Below are experts of layer 8 (counted from 0) of a mixture-of-experts language model. Rows are named router (the router's row for the expert), down (a neuron's output weights, with its number) and show model dimensions 64-127. Each number is 500 + 40 x the weight over its row's rms, rounded and kept within 0 to 999. Numbers have three digits each.
Before each expert's rows: a language model's description of what the expert responds to. This comes from a sample of Wikipedia text that the model never trained on.

# expert 13
Description: Place and institution names. Final words or pieces of institution and place names, such as University, School, County, Street, Subway, and York in New York.
router:531628562550512563518475485485453492399491526504551511485598554554476520497547487504539404531554546526545415491514565590558498498454538477535493528532476463553513440526500549555493493442591496
down0:457562491480466487464455444498432508429544510471482497508494399482480536560508495544459531561493585516515473485500499461505464497478556532624505500509450505554508518494530488547510515458525480
down1:488516499484508471506526418493537463532474525454518506542451400513451522490447527495470440473477490470501548547505518517505504536502537419539509537523496442517515428487537527495490501455494465
down2:437545523477479511547505542448526505509533595516544544436479445509453550481557436502526462509503538526525495435463481563523434544441492453509403495473516572476495493494527524537553590436524472
down3:534493503497516539606444452497427606475526504529528492446514497534453511526544474440480582506482488500534529514502493559412433527473503485468501517587471525517511421500471495518524559567536539
down4:529484479425479462555538436525510514514479558476397482555451451493442494461539507529521527537504481497525531547541430542515527520518445451475530531454510453503578528545420482437472521529555492
down5:535520459450503499481520538516555535532560489480505512488490522468488467561506434555497578513441468502501550471528507435562509506473565513452480489532504496469510522451468500547460472442514487
down6:450474498523521514460458522442510454469527497506530529452491484454526412472483499514434493509455529465525537538501515412491506506514462570509493464626495511472487541469506462523480532462496536
down7:571508495494496462495484458517420469479500530533436518438449505506445470522584509518428535445533545490529533568473505530472586528592568581461413478508553523525510536534506461489499499465453443
down8:514529480453519452531569543451498461472513485561564495596490491434588504546467506398501490501444501481487487533516547472427501517496559514508498474473414465561508482493524498505465518483472526
down9:514551525503457499510525541506419486492500524446493530512550495476492438488457488519521377529467461450578447494491494484477464520438517427505560501522494484530505503552519569505555471497554527
down10:521471594579497460505528518434571570475441514476459503492506564549501483445461571568470552405530452524463475489456481525523484489464526528450505447424519495471502547436505498511567480550465556
down11:536554496479477540458497454431502506468474493490633559494436508532509429568513457444517523543541532556414454531540529499485463459503466478477546534488567539509455506531539503564476611485559447
down12:563534509506538496517492516477503534542481495525505567512557587522561489473480490592476504489489571472513518509521519495535424449421533475559464519492528513472432424471543477511542499529471469
down13:458479398551510445469512505476440526479535443459456476500445532525547508474541456541467490508436543499431475528529534485495497518491509560445524426419519551489479442422439517459540561601466474
down14:435455479422419468452524473485512529476441468500481529537468499422562536457479483525554477496510457486478590495545524478388525517519568555511490538483515470489470481514466503522569491474489508

# expert 20
Description: Spatial and event prepositions. Prepositions like at, of, in, near, during, along heading location or event phrases, plus event verbs such as took, won.
router:549532456527515486528408503507412474508533460569562441449545450554475526589467499456569514501552483516452441445402514502492519476450516518517457474390514485466460530467546492494540533563474497
down0:551439491504491520504498527477508495451463492517493539528545497524491496446510519482518486515505547428510518519541504516578396516493536435489411483460434473508519497536426488533469513457445507
down1:523524553509472493499442516460530461494493460499552511423473458493501410458491496415547536457488532499503517481538486423509540526494469516460504454513547563452428513559489509514497545502492496
down2:518588568441542511550518392504518436489489532463533429518442496464513536472511514509596498502511508518449467500459543512449472461519501525471506542444508455489348507526563470524440538481573523
down3:507493538506549455475521548502511425530456507454465488555520482488495502470500487448454484447475432501447464521482517518507497511487535488476549446523494553455469509510357474513532525443508492
down4:475524544488501433523568579501538460493502564502463459474517464535468555542513469407577544493562489537485496538523469515420507541509573442589498558505475553554538510528512535447543508409502558
down5:535475545517474511502573511415469486516488523484501486524500441513490525480496522502492519512490547504562516539513566437525507520428503477528503477512534514514419500583482487430518522483525508
down6:478508550440506491461463517437487488467532608513553484553493483479512443512565472520495522471454504546446503509477557503402494479536621463481553473478548437553510567498524497528510580578457547
down7:502555384437556406423529536549498518516454470538509515464519498566500439488521550494497517514467495486571527493498524422463447482461444521476534506480493508527505454474562421484504521514515475
down8:488522480560518520453532522540428513538498507553491513529583507502483465483525496472495467469460464535492500475473556525592610524461456493498487475475561543410502493524530495543491547514539560
down9:435561491558516445494471568498478461482502527550444508508517539546499552486442490487514500519496560510517532494475516490526491526420529477465472580469514494543572513546489489446514577438471456
down10:481448472524546488522551479443537520590508486529542521473472437524521501491482404564480507495504480484470403501506552521492523489513510487535506535466487514517513541441550528522518482522489610
down11:428432462548510533491454485509515503510492559464436492470478539559507478410510539477461420562470485475472464517482480459520476584541422498535548408487471556489558512498503508476497533501533548
down12:451510481381433477481546542544513481457511501541463498556479525477447481492491542505528425525486441447510550525533564420524458470530483532537550502565463534464473416506467472482502556508551558
down13:512426486556561555526539477472539485523565471510560540493477476576461474525530545507493527469427469480545490475508492540498517552413456491535522568522554507542532544565494536510506523448526459
down14:521508473530534431462509476452489491509506466477578535634469542466543483493500434540416539519512522463460514446539494598508519488569484589503472479454490468495546509477532481407534509549491457

# expert 19
Description: Geographic connectors. Commas and prepositions linking place names, plus compass words and United or New, such as Amman, Jordan; in the; South; United States.
router:442425479521493528479459505473489481493572485494486448490478506488461463485455535527484480542463572418530493485511513494531489551462461495560484447439556539520522419539484532529499546493467522
down0:468454462535554479508502515426474492531453443534519530530539446511571489526460506506578556533461514477473500460535520469516457463470532447469552498483580459460488486489541539440573486469481490
down1:611509519561498415506461525546512507522521535545453523527518498426553487433488469509514459511590567574545467482514546507447512480493527575509510539532441495416482470533475542538515486554474508
down2:530467434592565482526565495473498512451473469523555473528553428547473468449461557551534476477441483507489465508495567494515556509408471554537553521508432448499483476486528494502445561499483515
down3:427453487536461496513563508517556418515487443530537525531519482499444477507574419513525496531470536484585536528485488498521548519496510460523474382499515488517531465474512541416589462445519496
down4:533578568437460546523515489485547557483507529481579465535491519483539549449503492484490562434489552457464543472550545515432536451517494490464496483513502548515510532458533622499487527491445463
down5:527495470522522465574440507540437500519560529561482496510509476454547512497473523512506564333487504551548496438490459497502515548491456500495512470480472489602510453505441402564503537504498546
down6:481491481527477518521515545527438490496480477507541471497475479497489455578524557464514475547539518506527485511510513467508518456458527436517449497495513495563464494514517523552520410525428451
down7:500536471510461540483553572502501494492451521520481500494538514433502457560494503523520496446497470493541539506499552553501481476468530556478443574489567481440536494554441429499578508517578493
down8:533423531462555421538464536549547499545576484525528529554472450528539499555489572481478478480456467508563505508537480414482514483548463465487459565515515545461493556465502492417507514466456521
down9:514432465468531482495545484457516580489496430502590536515501467568499539481545505457567513463514470506481505511522501506430436545473469520473478562500530561459475433454517525471514431525484433
down10:483499619469488455516502455434437435522499469569533479517444505438501429604538464451546550490433526511502561491444511487512437471456551553493451467505462509525501523538495557473485454474475558
down11:497434489464429533463539498536488485426479477515456517501496542505438536504474492501464518553464497483479509446501513529503486500479529493497454481503474590466553497531410534444463482513553440
down12:474417516537493424442499570477600490507541468513544461523520511494469498527553517479499398518483430545442540484474483469505525449482478505519456587491435602572426461500530484442538477483471436
down13:491540469573555492512520484547514503489537492462445510469558498530480487502516487533451495497547537549493444419541517514559448539530466584450538515458529480490523532590531495568506474466477604
down14:445529490549469522500368439510566433466425487411496493456486541489474556502553487533518525566549497453543479490535442525535518510505520483519536525506464505439599499385513502488530508549474492

# expert 17
Description: Word-initial prefixes. Prefixes and early pieces of split words in technical or Latinate vocabulary, such as un, anti, re, dis, con.
router:547443539452523480516452492535449494482516482491416438436482458530494489441468504533445491511474523467434469515542491466497508522451467517464472484583524531521451478402463525402479523504539501
down0:441507470503534522486406529575522484459512459454498476453439460533508548555522541519481510571536447487490460508417498486506530513531528576547456460513512460524544473537520520522551546420421469
down1:523441498436406585542428523497533527438488470523486519563482464519518570475483455553444455480498547404465500505417475472486550552461488483441521453458539455502491504510534525590450503476487450
down2:518537515488499484544468466615511463491502583456495531421477456503516461470548447493470470523519541548448475491504508514473439504509469439510497496441516449510484494493536470544502584543525474
down3:463590447476483487531503532494524539497513488517492462448495543552583455514501486535584451454495522486495473507542388495503541531483522464451491463488515429447451417500467493480476478422442495
down4:556499530518448489541456485467481460441481460491469441509540477560523514456473451540471526522510471508511494444517395493487533514457605468570486497487432487539497516531619479637534450486489499
down5:530466502505444515569532546490604488497534492511543500494451533536501509550488526441451517487495423537532450515510491516481453416536540452579482479450518441505482449530487568583481531454528544
down6:496535505526491557514526468470545493464446550539480494520601460565447504514502508462491527464485535546518488457542490472486478492545526536483482526478593582502516534560551486476508488506452601
down7:480470492499474539508524498510451493513475511493539498483591476486533483420476506438498486516442471503518627575430470601488532546547446470516525427388444500490514535430436481468422532426537603
down8:479408534526463457521536431493405528507589480462543502528460516543511491546536449524519487526565503491497496475480454498468527506458474514563554525468578462469449415483591552510535476529420546
down9:468474507553527480527496490452441464466415513533499555493477462389536483486518608513547505545518496461449509510430569572463560450541492523496508444440482482471464519512375511519545462462458541
down10:587424495486481548467484540556492499519564477489490497515517598544504508514467493547478486523448428435480521527495541459439595503505463455526511477465475528494494391453432528418458492491531470
down11:508479509490502509466491498537527474375482564448497499464464409481459503502391506451533462569450508528533455497518580503497495538518512525474499456549556459545505485530515517552553457543504445
down12:482539523492482470476474439489481528504532544506486444447568466551522480557438560474485476517541501539519477560536537551515524453512556580458539455512438531545460538468440478588419481467462508
down13:453531495466478490475483457450513488466509491480531569467456519499437514516441500507487517454488469497498519430603555433466498516491540503470491566429570454469473598494551537577497509418492520
down14:484484456525426526459549441488505501539561497532532520535493503472456480522487498444433501472442549500523488513515490567572496506513482517528493489489495533547481556487543573544468517507475522

# expert 28
Description: Initial capital letters. Single capital letters beginning abbreviations, names or codes in tables, lists and math, such as the H of HJ, the M of MIRIAM, and G minor.
router:485600513496534453517509479499527487527472583494499459449482473530539598490476515527617551427498467462514527524450446487482446467488527441446452516470489547508525511543475536525469512464527560
down0:506550504452499511514510493572561526565557540557443488533473447504505534500486558528549560525480577510424508512458442503497559377448483486531514507496497484482512557480449480514433530507505486
down1:515565508541532516478522540445536525446542474481443443494484485541506549484441448565577562404528541536550479473557568498464533462474577462503530467476543517537513492456510526466474506543496507
down2:492567519493473487537498515421473551458463489498509492471511483512462501442549446480485520489502505473495550476557411472488432436493520565459540463512579506491516516476542548491571452513525555
down3:535544507469528514474428496477465523474532496562492457504483500488577567478514470496483501568465459453465489483466477522457471561453507454487439505440503456512461487436430521469507509437509496
down4:442565571474501500512539453501573509486472480517471509452530540469460555476456500564449466494464546518578517436461513532496491514491513508511475508515564469572469519453476492502523475493568471
down5:499509507508443471501444445494480508529506447536558433469431467510527494480556501466491458481466460410488461513485458434509513481500501495534444460535526529492485504533476486536506486555574487
down6:402501571550528429535480507478521493563530514513576477509539442409502529514515554536558565490537459492501493444486539460542513479601581476473508503429407503546521584506520459457483438556522521
down7:473510487482517516495528544469421478454517497563522405555482500484519531523493383530435616494463529511543428503442548462511570473457479503509574527488543546509538526544493498527510489569550544
down8:538549458484503491473586482510463519486508531491460577499491398551488482541485539533537510426435423523479464438444464559558543467515489541465367505498548538515459483499496484504495567552556567
down9:415472545471417459498543461507428510525542534446466564514542505431431518481484443503484595515479411482545510536480499445463497558507479489490497611542444509524528410499532520484437558490506528
down10:514496522554451462456532561530470486481510485488441492460500547489534518484495500519521501469561528491483481491471504489488526518502509517539546453601523489556487500504618479544498545491544479
down11:498483452469438489543525453533489521478521500552483519518476468523487433563492473505532459485438490523477519495504494520512560519452484521495544447590525495454523540577514506540511481508577423
down12:502516534451491468530518534493518500465475496527470558466463501552508459593584490537490538531532465480444493471467480458379518509460482538517473482539534481509513600508514484535497521508481480
down13:512497482544486450462501518446505540499501489474511494542518537513501484558507587553511562474456540460543529451523397495513552513456499480464547495516553476495553541485483500398545485478457494
down14:521539520512481483456500520525463498522461488466463530518425465455489464430473588493447505514539569439472570428481490489583460445538542498531419479458497518490472474534481468498557537429503533

# expert 21
Description: Determiners before nouns. The, its, a, their and number or adjective words beginning a noun phrase, e.g. the area's, six gazetted beaches, the largest.
router:472587466591464446526461546455441526479517527500611472547525472473481467540546501517472565534482541462456457554497485572502524493441591511420492470432458480493514480478419433495507476527559547
down0:456548485534523464563447514458520483526525551530512547513521447523418501528471478505538447569566417463541524504492505494518542524500534537481489469531501461492468563472459554481508484456499507
down1:461524452484566527412500495555551428562468528443553494468570542523499502513451518484481483506440553476502520407506517582534495560510564493452557532510581489560420480543501495511417563440493440
down2:484483535439420432504575514523473495368494513453461457475472482476603468487501564461517573517512477524441526546497472384509558447498459573526472458429475461515515492492525495589467520530436471
down3:568505478539576528510531549497534499521462466506543448480453526492465459476512526536468520407500524481507495585548453464484534551471510511481433523521430501505475482514500564507539429540527523
down4:564512464480472487493485485545505518505441521487501504444455486483468495464549523474518534519534472517512530406511511571484485484504527515488497473467496558560538500590512484494545542521554468
down5:456506548521469488544548480507512450418484578505371539464487505510499501447593443527543516479499543428507552458522514500525555469465472501420477512491487447477447530553531515505458601511467519
down6:444410491535476520539538551549472463510465461487498540448502468456411471538448511464490494479382552442487498500519579522481510506460515470520552508556525519509486461565524463554468535563483478
down7:497489552499431448490520421537475537525529525501462565584454538571512484514503491516460499524538489525451474519513514465485445463488506486488475538457482467461407524519381453522484538507475468
down8:480443519530491497552485433500550432508485547522464417462506484476545517505544385526554567488508524513474457481518514526445522513460493576458457503415577515431523483564484522468531480523456510
down9:557506477622518554539573504443475464564440512424578492460583489568484501507442552453539443424563515515425497507510500452519485492513536558520505567446520513500520457535560484539532510519465406
down10:432498506488498491500532483505513436549530482537476536457463547533515529556499471487491513490546552483528515471479517459518481536477474457594547528561469509439521509514430517511473504495589497
down11:482467413532410567550560546478543492427465506548480511504459421467412490489431493488538492536481455488486513502500481507499492497521479465440466449474536450545550404483574498509549527524527485
down12:473527552393531556496446540517511511422436514529505517524523541523544570485513527516490480528471486458521489418510461524443514469504508494499494493529573543512474520502524492496504480413507555
down13:451526479519470508457468494544506541513548565482481580546462555422532541566543486555541521510517610493532496439548453567511459514523497482551532464511487441496520465452444492495519501496474507
down14:511393475441617452437526484572509499416528560478541583481502499546409419512505366467503491614505559468484478587511546495553514425522495514521541459504494474516511544470450492558559480478493513

# expert 9
Description: Prepositions after verbs. Prepositions and complement words right after a verb or noun in biographies and plots, e.g. inspired by, written for, attended, studied.
router:562505559592477464534616497514516457552555560506508569474495524539476513499484518498483499509512536516436504555515498540458555529485525553460484497461469504502404523512521468467511458542461527
down0:374457462470537513467455521514496461455529598517455520499544464476506474481468491489502472520519543504424509509539505463519512538473490550529534488490529486437520511514497548578508473438494530
down1:467506479510506449494564493532511485431496486522453563496503499536416494395518471463489451491443459443427468542520557556516458511462481462491533510521486495550472493503455440502539481518476512
down2:453544469424520484483477511442532535478533502474523482501474501436547505444528489466514538450503517565457515522486520482496547474524532531514499529589434484488503482492496438498541573465484501
down3:567476557552472456533419477429481504526542459518488514528509496517540438481528505468527527458483590494506474527472514486497466569532446498496516513437545492459490483523504440477515460500454509
down4:528502525554497475499493428498535508480543540561514516446543501540527498450523528518410503523532378512480445524458567456500557441435446466467466456490521526536479446522486547533442516541491492
down5:576511541485520605539478501517532505479516515537465544542512510507483501466517547486491548567495541495520525532472456525580466467487506544492495424504522553536515537519466520573469516510504576
down6:472444532527506480508549435511492476472428475484542528497506517478503536528484463519522547551459471496491463469531562551509461417472511542424492435611481459591512585495512468451597518489538545
down7:492486429554470461491491517549521447518504449495512420523508536515366465454541514510524463367485516467566483462539446510540490521497537501499524524539447494423575487544454494483496513471496509
down8:493490553523558422477404444503530497503472471507517553492477508485492442528473481533438516471505492488530463442571475541456496587505537524493405503450488556509545588589441552598520553489496493
down9:467521482490508498503558499517447499557502506452501429481472467524465506486502477517475513404527530531520500475518459532526513487520518521523554588497530482474459423527577522455478493529486527
down10:520536444549481524571422478482463490422544503460490553376499488498524490476564477450461464460465453445485498536457480551497429499545522507501520546464460481459497468493498514447536525536504467
down11:474470527482491523510480522475477551507536447497505491570493442581437558568464533483483521521462481492521429471516468502472490527493561475515531464525557436515504503488479497504509380508521557
down12:411506510522525547511483479519493524494534488508577467435472485477455566548424531471507548510482504469426400465550488491521473483560508548552444500455561434586487499452514544560523495480603515
down13:505488474550548434589561502469526514471486510478480506447516425544452493458512538486539503472514476521520473463466582475487484508466496486567496574500502419533489521476475463522484460541547511
down14:533515457475457597565520530450469513600469496497529499542624492449503542489459478454468510406525500465443553523522500538528474565516520484515526447528496525480492495500444455501502513486510531

# expert 30
Description: Field labels and headers. Infobox field names, table column headers and section-heading words, e.g. Coordinates, Genus, Manager, Apps, Swimming career.
router:462583421526470478509429505524493485513534496508470527435463507500523521511498515538489519595530467456496569397428436456508494532568530505487498486520402575551443484487410513435459547482562489
down0:585443455460530501530515457487468531531473535486520478488447551443433501509512446424504458470485463447464573507520515481465509525553557518475514522463562429546555502452443473526522521498475449
down1:524499539486523534495512490508499437510529441544503574537537487566558549508494492464556487449539476528562545521531489494459536540535536421439491413501434480537525436493456505452567562488544572
down2:539509461520412492480434469522470511481526485493493489502506549514462513483549456543486443579461512476481518535484500506481513486520513560470465583477491488474498507530522532530381548501465493
down3:494504459474509474439557564499472474553478468558491511445484430540453509492494527492548510538486481509476572519481444556520468547475493428435499485545495533501536496562473542493451522528485413
down4:502455486476585466503515502508514529492471556477534454461509534523458483559530491447521494573490552512478546479501530463520574538471551463529448466448469513512469577492562560484483514558493560
down5:480424405505492518519518460481423495498517560367466506464584502493497478548463462557480491422601499500526459500480510487538452542467544501539449498551470531492523464452498500439486594502546520
down6:572545499497469445482448472482540506568478511455506514592505456492514485527505573579494504515488461555524510561534539469502548517521513540442395512484434543481461520549546547430527528523572508
down7:493531587566515484436438553577555482446510515477543432542464504477554493476501486471467460496528536457426476520502564533493544539481484519558521508448461504579542484527539539441496429471481476
down8:543524553608470545473511570531451444504510487567470448547559527425517520524530424595437490482431534490530468561426512487424504559494501559501586412486532562514479504473500530432517523528525547
down9:479444511473582491488558445430522511536581447553532593571447519515454458453498525525506499438545491487516482422499530446480547524555473503541443436426547477539511477570488520506479497496481436
down10:510559492450528589464522455471474465404464471509488527487428547474538529548522524512488521497536449445451566506519520557577535561437482510517440512458535490507446556481427521526492488520471435
down11:507564517508526491529537457487533522507511509508494488550468536513423493487560551498532527553521464483452471541513454514431567513534551485450499537537431552530465575554566488515433483435591447
down12:547484428447494452544501499533538496574523508516512564471495498506511438561402506448468519598424485510528534520507486554537479471547506475481481502571491486523485502521522560489435590489569506
down13:512490476480466505458514386415493427475510467525515546480499463465462533595480565527559456519528482483460459418543497474500511484526489490489555536549559484528526491457483485497474555512508528
down14:544492471463467540518569485508445567513426501469521515528489513494577528571421471454496509452525545516373533462469455558536556601497480584544484472482506539436446509542511495530508489506480551

# expert 4
Description: Verbs and their particles. Main verbs, participles and particles following was, to or were in narrative prose, such as moved, went, due, up, released.
router:507442467522514530522480498509453473502532561559564554430440605570489445523503547527475488537428565500513474503485466486504487493576497513507470485457488459416442485480541507528514478546526504
down15:520527537465453487433567488547494513470426506485505552577512539530506624498481544515528555522471499472489471574517534538501436466496470550450446498512464518529535504498494514532515492469558541
down16:465524513483510545533512503536483487426535525538477503561538434524478449512531565448512495474527591471535484487539493645517491507562565416455475488434478496497527456491574442486512537424476430
down17:522478437550558569472475478452498477490520525474494525500485564538492513503520552487559583449561489549478452555544421480459563507517568525523512513516511495480456490554524537529565490441517465
down18:542489509573552432552448480576477480531553544466475543468480565433494508539429462495576475492555493561526562470463547583488542548471558525538549534524508507360468543533509510521497517488529520
down19:474545456470510477537448502477440507518511434505512477448463526546443468443526507404448449519517488535553447574489485486479497495386467482570486471476473488510516450488523519426464408542485561
down20:473492471531514538454471515557464478484455472514473443544504541582519486487466486425460490572506513527500461434471501512529528473460501506502475546498502477472478539555456523529525440501576557
down21:476481475475499455550511457436476506522542467536531548463511513537532462499469485558579442512489446518483471519527472514480484430483494506457533494500494505468462507468566515488549521443477515
down22:509545468496505456471554499553467524480514484533476477437484566605453496447443456474515493547422511479518516457473476580504512479419440504521472480469498488440546449489440513487490508507454495
down23:564484507540469503464513490451510499555439522494519529565489562467490512517469506490540471482435439445494524445535539473561559482499506452426529573477443532485484492466517526432556547518511495
down24:535512537494486436557508543463457455527483594502583485523460518518526559467486514517531569450540530547509570484524502464481537488485507497503494462551481555511488583439566539547507449512578513
down25:483510552456511469505488481455486507495542492452486513549524529476530437518496546508474519460555527566532457520469429437534487499600412424433512470545486397494539530485498510520546513437460508
down26:505478514483547525514460471509498501482533559500551458497465509427501520453566469531453534492407541471513510445474504496526510540573549526452475507472533481515520507495569558478497489526475523
down27:483504496501451437461501598467524600456528542476497427434526521479516490558519461475476485447475481564495556540491364508513460476524447507594489565486490492502503422550506473511464439503488472
down28:509421517455454430515427423470484503467420478512487526458485526561559529546499475493564509525445501512524496504509506463496570493531449523545525515550437554505553455551426553539500493525509460
down29:540565470497492487495503489508463498520479503406416478539460457481560488507528465555439522508445560438544528499535507428468498559467538478536503477509526497539494500442501493456540568575450440

# expert 29
Description: Institution and party names. Words inside names of parties, institutions and organizations, such as Democratic, National, Social, and connecting and or of.
router:554487549530516513533537529459451569554538539451456584498570554456496462500537472441467465510529508503419515495455501551509553504462498496539489502560478461522497518505443494502491499446509544
down0:442451460487413466501476461506491596505477479470430501527523524433497570545560507426463492481488502494511455550476462521532519465475516513519464454536548446468493553429467458483457519488473531
down1:501519479558548445470493508475467472535477460494423493527488489545532389498515508403515427545482505514544462551524530492538496492474491514510511617501476503465536546527529455457431502527547554
down2:534465464524494553500534491507514474494488474433542523497469457582490512505458525511542463494424511509567435528510523491532528486530530446440489442537492562511523585469449544465540499453476493
down3:435519520451518494511480529507559492403551503462463448485516448519387477474562486464454484445418518514495503528486534444567468476478507460456553483505517457520512481501494505452480528556579457
down4:532481566444540498517390527543427487534480481453502434431502484497499508510501453468456502500547472452569432485560490561539486512447495534557528469475510429416469492523515540480514475540528541
down5:536495469531514466479522421539483456491541560496498467517436491550435484427529491541426557527513487503525401472510470544565509516496494511492463487493511489506499566601446529463457452522508490
down6:508463472453488472507577499556552562477511522537478455500480498444519531498501543495457524562470404493528426463558536572428520557463551491460466493526458460525531520520450501503480503542411535
down7:474508480530497454581434541539472545469514452538496497556471484487442567464466521467544535552567511483487481498469462471464466470447500483515594550450505490468424500548503522592593452562513494
down8:559546420480533580474512458514474500517548517491503445515526510489483463523500556578566485475493501474443509519460530482458487555456538581443544499452553612432494500494449474475543510469461542
down9:521508498492538522471492437543438530527516436542483490487481554485511495538473485488482475467525494502520480449487476539461517498486476408516467491530525535620471475467551637535504502450483436
down10:559522499536548452398479508464499602541524522511556509472476495488453452450559447498501564574551567512502460538477488546513509494472449479539500476553475501540529492505499399445449513473458432
down11:548518484518439518479560570433469496519461504526530408536554537473500544503491541499454520493490456496470469528538453465526504513530522466518546519529529522499483457539510477508528440444495497
down12:523540529410573527536520476545507513541510435499455502473530535537465468460476495433522516485543434525510434489437472547497482508508536533480561507515431490477491494485475490557493518531512457
down13:439484544462514543491508570498579444476545527506518535433470495466536437504493508537481537491482436509496413494485532503553498505497478595476487479524577503453528491497524560545479496509512558
down14:449490459463464466482554493510515379462566516452459465562480556479476519512473532530533480527536552548555546527520502481478559450493482439488540476595479491541545449541564460510567486497424394

# expert 12
Description: Digits in numbers. Numeric tokens and digit pieces in tables, statistics, coordinates, distances and formulas, e.g. 512.508 km, 1,402, 1280×800.
router:513442454461543480591448495517545502557464541489494533523463488555525511495494497513481597419467490565524494496554427458473459439464512466499483552503526542488574517501563541456495549481526465
down0:571475575480509430519510536415468682502537443557576517516459450552526525527456450538432428482482475490521466571537477460431539510524555480472437515541490550445567503485470544507484502501492501
down1:458550541538478532520553541477509512486495544474511487543533499470542542517602512599553515553510457495538471528495557519510482502447550510445468532532495498599479437488497481518482447554430582
down2:418545496506430519479529500491467457502569486397462394492497466503504456460549534448495463524482520473505503587466434571464541556497517562537576442427532539482557520501485481506511563490490417
down3:519466478470479545414519399462436494543508422462530504536462513448472493504531546484479513505486455532569536513500575554518513524466384530500501561476514449489424453573461540501542456506495507
down4:514548481470463567507543439392402461500531496524441514521450456485511504556496533466439536507446508548474515501555523459528607454518524460469451473529508483490537480583537466440375490487454451
down5:404517499488555499466494475489527477557483492512590532477480561537458465477533487475475494545527526513483496450580509524447488467492487483467444519489476527524500496530497439567495564469537421
down6:500495563541458493467457527443459550504526530527561472504475495512432485534452482431533424494547490451590481519538579467456472427472542488522455476549453527494474483565525550507506553508508463
down7:526560473494486526527497526529513508554505459501482459486445529400479472532435475580558494503506414540505568469519449464490515516528545565450489531534517560463504535516518460467507478513518470
down8:510495511570473461488468530534539512557490479533472502465526480529515486418496527469509496508487458497556492446478516486497458409543413499480426475507471467529496452582569567503507513470500528
down9:559536512447489467436484487481501524486486458487512582555483498463487428431518532498508456534635491515491465561527552448488501433469496555496518485506517537485508504475515532463533609431581473
down10:518529545489421506505507440498523489508388530439473458527581519503561537527469506545613507468458517482506472512526467580522484510515574495457473511465526453488552563502474494495494553476461546
down11:482414516485473542470491412587558535530470490409473476553509529519499492506482508504509475466454526486584490468451502626498506488452495476497551515469512519452535553517489457461444460461527505
down12:504519528518513472566545510511556485447485521509545555514546480506488477550490484532489488470504523551477594580475577460508533541528454485488386496520501476444524448514551508491461488522525466
down13:416511502454521510451441540382484491540475472474471433470531522497497539499452465475447544574467476491469530516597594485523448509502611531471527506468527557516405532484437500482476425583518589
down14:446449545418481470445539512508552498481534504489439482545512443418620521536555471470542470459542515543545498465549517433501503451474530473512529511425488500484538466526561511475576468502540486

# expert 7
Description: Determiners and possessives. Articles, possessive pronouns and possessive 's before nouns, especially in biographies and cast lists, such as the, his, Ponnachan's.
router:504552514525489414500528518503487511515525534512571527566471536535519483439515483563476506518497509433468561532490440531550562531480550491390499472533516471477504507508398505505531488486506561
down0:503470481508490484542513543468537489492547544528514508508504512474530469541518512530518444483550472478477535461518472492552567528464498538477539490543484451532468521516482519480488505544493509
down1:501494488550486534499495475459539565495468497424571469557506454526530494518512436480582517522469484399513482470544530501507445544528468463512510500511485502534630513504487471506546483463525558
down2:557559485584498519578536525551494566488525474476494395466445564482495519542465497521492489493520479454574538532511508503493535415465518581537503475497430542539476394489526491508442459449531503
down3:539443534559513509495495621485436453451488479444527469467585501587555508459553433567510528488541464492509502431456493609485508508486485451484469523470469476475470487487441529564494551489534490
down4:502485513552449511514499528474538534485501521504510537457564525460485465460518498462537442461494500469583471573487546514506426544566487543509489525439522437507515497455494514550402502478530528
down5:494441451515555529475503589566429503499458474506488492516513502483550458456480521528534519423437542432496403494529496494445443518470551503492521455513470451505478538534453476491488511499504541
down6:499493445528489496503479537507488465465502504541495479519476486485546485546461535546507419522504539469486512448488468482497535474510508492533464541493441553468465486503474513535513579516550426
down7:489510478501521533615523450501493535519477532514441496514537527520597494477475487534549447478489552442520507495544533429501533471501519527507513479528482491466567516521517463505397464486524419
down8:475541499517557499486470497466544483503526567465448496474424470528505487499496469512461560493419443543498541485562505476441422555568465549465527511455508522563477507518491511473464468430480508
down9:539449494510537491473535472501487524487527532499512447485409555462484498484495528453441485476552525457451535549546416520456474437502495512511452492534494531524562481465492545441501505425570471
down10:378488452515494459492530491547557463549510528484472502523470438419547483475461503500580442512537487442454439497556452433541524449541488473469496531509474588486587490488458486506491469505489504
down11:401512532455521496442476446444423436442478433503511605441527478480506489509511485513422487476596483476544489526502529508552563445442491545454491507510543493468501521490524426496532454466473446
down12:501478495496486496501472438456461463470442463455528495503463503462496558539442472431534553458486555449536512451419419511438513442552508536559533519500422480580449524499512456545536523503555473
down13:517545494487500496441527507491471495534523431507555575564467490492476518550514551465481503488476517508518552482508466486517432474565490475510533520489553494420473499450481475421554518570523497
down14:526521518462614465505468460495521564530471487562442531453498505498486514488548454527585489402554483468492513498605471471559530470490555530514430508454448531446486537520458526526491548464463553